python train.py --d_model=256 --n_experts=64 --experts_per_token=2 --normalize_top_k=true --routed_scale=1.5 --init_std_router=0.0176 --lr_router=0.000602 --vocab_size=8192 --norm="rmsnorm" --beta2=0.99 --batch_tokens=[65536, 131072, 196608] --seq_len=256 --train_tokens=539000000 --steps=4441 --dataset="wikipedia_en"
Below are experts of layer 2 (counted from 0) of a mixture-of-experts language model. Rows are named gate (a neuron's input weights, with its number), up (a neuron's input weights, with its number) and show model dimensions 0-255. Each number is 200 + 40 x the weight over its row's rms, rounded and kept within 0 to 999.
Before each expert's rows: "mostly gets" lists some tokens that are sent to it at least half of the time; "gets" lists some tokens that make up at least twice as much of what it gets as of all text. This comes from a sample of Wikipedia text that the model never trained on. Tokens count by the router's weight.

# expert 36
mostly gets: "ally", "ly", "ably", "ically", "ry", " widely"
gets: "ly", "al", "y", "1", "ry", "de"
gate0,313,212,194,188,176,197,153,247,189,246,195,243,224,136,266,253,205,177,181,169,230,200,164,233,245,194,257,202,199,252,201,133,247,134,145,236,199,131,170,171,202,219,212,192,163,173,199,209,240,206,189,228,159,157,172,169,214,137,176,216,236,181,148,223,188,229,218,160,174,182,221,153,127,139,147,219,281,199,163,222,183,179,191,171,292,236,130,182,259,211,201,159,156,206,206,214,253,239,138,170,156,268,245,185,290,189,154,260,178,203,150,207,191,218,173,210,203,147,213,197,217,207,204,140,182,213,130,272,145,210,216,190,196,169,295,257,132,205,251,198,184,195,195,226,236,203,198,254,196,209,169,242,227,228,190,251,147,202,201,216,205,224,274,162,154,200,199,191,184,194,194,213,203,190,167,137,229,258,198,229,162,182,151,139,108,226,262,184,171,202,208,216,206,175,184,265,210,218,204,229,150,124,218,214,221,231,228,265,147,186,251,223,183,144,156,218,145,184,237,223,242,223,167,89,212,227,221,241,270,180,192,296,247,182,103,156,229,235,210,141,184,118,149,194,252,292,120,148,145,241,222,152,189,233,174,148
up0,169,150,183,208,207,195,178,207,201,277,212,253,194,208,274,156,161,181,220,226,220,245,185,179,297,203,220,144,221,182,198,234,225,234,191,170,216,234,289,198,202,183,173,130,209,206,186,169,173,172,142,173,170,265,227,226,132,157,156,182,237,268,241,229,216,252,142,204,152,229,162,287,215,194,208,289,237,213,194,217,180,222,181,263,213,207,216,190,161,205,184,239,196,265,232,275,172,216,221,238,303,212,144,155,208,235,260,164,245,245,191,153,318,164,201,185,197,185,212,161,119,177,189,229,206,130,202,234,211,240,169,160,207,209,159,199,187,262,233,213,249,227,257,250,235,175,239,198,176,121,182,142,198,288,265,171,235,173,173,204,251,256,236,190,134,173,163,199,173,156,214,190,219,204,184,196,202,199,197,175,231,267,224,122,189,175,215,233,225,220,180,189,177,192,222,151,166,231,240,222,207,199,139,203,246,263,167,165,254,219,175,101,234,195,255,206,200,223,169,120,226,193,202,151,240,167,75,200,230,182,150,161,212,254,225,184,263,183,245,178,259,120,196,149,315,156,233,198,149,144,216,199,146,226,215,144

# expert 49
mostly gets: "o", "e", "io", "so", "une", "ese"
gets: "e", "o", "a", "i", "4", "u"
gate0,227,195,150,169,202,171,242,216,187,159,171,177,118,244,202,190,271,147,176,245,161,201,212,225,222,177,172,168,169,144,223,174,186,243,215,164,188,198,202,267,215,224,256,168,210,227,156,128,186,236,230,137,128,193,159,164,171,247,237,243,185,188,211,228,183,294,134,180,197,132,140,237,185,273,224,207,119,277,249,119,234,253,152,199,223,198,224,146,230,212,222,132,133,228,197,188,100,217,201,155,145,169,201,197,172,225,195,170,215,231,226,182,187,150,193,263,236,217,235,233,212,213,126,151,198,195,294,184,194,206,189,152,211,189,161,179,101,186,165,222,227,254,161,218,244,164,180,214,221,102,192,152,143,213,231,209,202,173,216,169,198,219,219,139,264,233,202,149,157,142,178,188,167,214,229,255,244,187,191,207,218,192,186,154,191,206,232,185,179,145,216,189,242,213,144,196,185,262,225,236,178,266,251,190,232,246,164,199,187,199,189,330,231,183,176,189,227,241,157,206,140,132,181,156,259,211,215,153,219,237,122,114,218,173,170,185,136,226,152,272,139,177,227,149,240,223,157,272,150,286,249,194,171,178,240,160
up0,170,308,182,156,238,209,203,256,230,233,240,136,215,156,206,139,228,191,230,163,238,182,195,157,216,165,107,252,194,153,194,191,237,192,207,242,228,167,228,194,272,185,162,196,191,209,183,254,247,300,300,143,304,175,226,179,258,219,188,224,189,163,225,187,194,146,235,240,182,182,199,173,190,189,183,209,196,220,210,158,179,200,154,177,304,180,177,192,194,140,218,203,169,192,241,183,212,286,158,143,183,116,158,156,265,204,232,222,243,215,198,229,192,268,160,245,214,137,309,283,186,241,169,164,190,191,137,157,231,212,230,178,243,253,206,204,155,156,208,210,190,234,285,243,193,175,149,148,224,220,239,215,223,222,270,180,253,214,293,203,202,191,223,191,212,251,232,147,218,268,177,268,209,192,183,161,196,188,168,219,166,270,180,237,156,167,190,237,245,220,203,130,198,242,189,207,211,226,189,163,174,199,256,260,239,167,207,196,215,222,177,227,108,253,152,223,201,190,242,129,245,182,158,206,311,194,211,159,190,224,233,229,204,175,272,156,189,180,210,171,237,218,198,226,328,197,216,222,215,266,173,243,220,253,236,222

# expert 7
mostly gets: "|", " not", "|---|", "Note", "See", "|---|---|---|"
gets: "|", " |", " not", "-", ":", " them"
gate1,212,165,196,141,118,225,189,198,197,230,138,190,143,194,241,186,202,183,222,216,125,164,263,217,191,212,157,149,205,224,209,217,243,163,217,195,118,238,210,143,177,197,180,196,188,241,185,216,225,222,251,262,233,206,178,227,301,241,274,231,129,238,134,205,117,147,181,197,228,195,265,243,251,256,194,202,187,250,242,264,173,185,191,194,194,192,183,211,182,150,220,179,252,228,195,174,179,243,116,319,308,227,266,208,205,145,227,187,261,192,219,237,210,181,218,199,155,262,199,137,153,177,188,194,263,198,167,185,168,157,212,191,183,159,111,183,176,196,312,211,224,160,153,255,274,178,214,210,193,178,170,198,254,253,151,141,208,155,234,183,252,227,234,212,154,189,196,179,209,215,260,213,252,149,255,241,230,213,164,132,268,236,207,182,165,185,199,151,199,211,251,180,196,140,232,254,237,160,204,192,167,214,172,235,150,221,263,208,255,281,244,237,172,153,229,195,204,189,226,244,268,241,183,232,218,223,218,222,195,154,176,180,79,241,158,179,199,212,163,237,197,231,112,208,169,246,196,132,286,236,230,205,197,244,160,206
up1,207,237,285,234,123,208,220,188,139,210,242,194,172,164,232,220,156,200,172,178,137,182,194,177,167,175,194,191,159,224,215,213,271,222,190,198,195,263,208,286,163,191,275,205,240,162,201,168,235,201,226,177,166,220,138,153,238,159,204,214,237,212,262,149,199,189,243,191,229,163,213,162,252,209,157,195,204,220,168,150,182,164,201,216,184,171,196,261,124,184,217,150,135,137,187,198,207,197,170,243,161,227,288,150,236,239,185,147,152,217,222,159,238,197,257,187,238,238,182,202,216,198,198,235,201,227,273,185,213,257,142,202,226,161,227,172,256,202,251,227,214,229,217,250,175,139,275,229,241,212,220,189,245,158,169,198,201,234,227,256,217,174,231,200,202,215,210,204,207,222,176,194,243,235,182,57,278,91,261,124,146,261,115,217,225,229,116,213,147,98,218,184,219,232,248,232,215,201,197,256,126,282,184,242,230,162,249,132,229,217,218,213,202,184,232,201,190,206,142,216,133,317,147,191,209,130,220,286,173,229,190,204,267,167,235,208,165,153,229,229,170,163,180,236,153,233,200,232,211,199,217,210,237,258,117,177

# expert 47
mostly gets: " later", " more", " well", " then", " long", " just"
gets: "t", " also", "l", "ly", " first", " later"
gate0,149,189,224,185,200,220,223,245,222,205,179,230,168,175,192,170,178,182,241,224,215,125,200,259,219,177,205,260,138,165,246,207,171,148,172,240,105,214,145,209,174,122,221,160,161,265,235,212,208,285,117,247,239,224,168,166,256,204,178,180,169,156,182,155,138,258,163,217,288,209,222,221,179,209,206,136,148,230,207,183,184,214,190,262,207,213,135,192,270,295,298,208,194,144,255,144,254,197,264,205,167,175,135,199,223,204,189,220,179,194,211,231,218,196,165,293,176,214,177,237,208,173,177,195,220,184,163,161,195,223,234,192,283,185,274,207,247,251,112,276,232,197,207,232,180,178,160,148,179,286,220,163,165,250,180,121,254,269,168,191,221,104,195,175,165,211,250,178,205,223,238,232,230,192,173,224,256,172,182,187,153,183,171,211,172,231,164,157,201,183,284,279,244,187,153,157,209,198,182,167,240,151,232,143,175,193,181,198,200,252,235,208,251,271,227,175,243,223,227,237,163,177,255,219,164,190,147,215,186,122,212,204,176,250,187,206,291,109,217,164,219,216,162,97,181,158,209,218,264,188,195,177,185,218,231,172
up0,248,272,173,198,208,180,152,242,191,220,201,161,199,274,223,182,203,191,203,221,189,251,229,187,158,157,193,213,278,261,250,262,255,128,247,209,198,136,167,207,207,155,229,211,190,243,233,202,209,285,184,201,224,197,294,135,246,204,205,201,170,171,201,223,185,182,229,208,217,226,200,205,162,168,214,164,240,232,154,172,213,172,127,177,134,179,224,193,212,260,234,202,214,205,167,209,231,172,263,163,183,136,184,215,121,101,122,221,220,230,218,270,209,145,204,224,234,316,171,243,222,177,203,177,115,86,215,213,199,211,232,283,122,200,197,193,143,128,197,234,261,162,166,209,156,174,171,138,171,210,212,117,193,222,187,187,206,144,159,246,108,191,244,214,271,184,217,170,183,212,249,190,181,150,182,176,211,175,256,151,219,215,209,175,258,233,153,208,136,299,205,212,150,202,178,136,182,218,196,199,234,176,156,197,152,206,179,264,221,160,253,154,204,157,163,179,148,213,169,264,161,264,244,213,197,203,202,237,202,198,204,223,155,271,206,212,306,220,155,211,178,181,208,254,128,209,248,253,121,240,172,175,143,169,239,192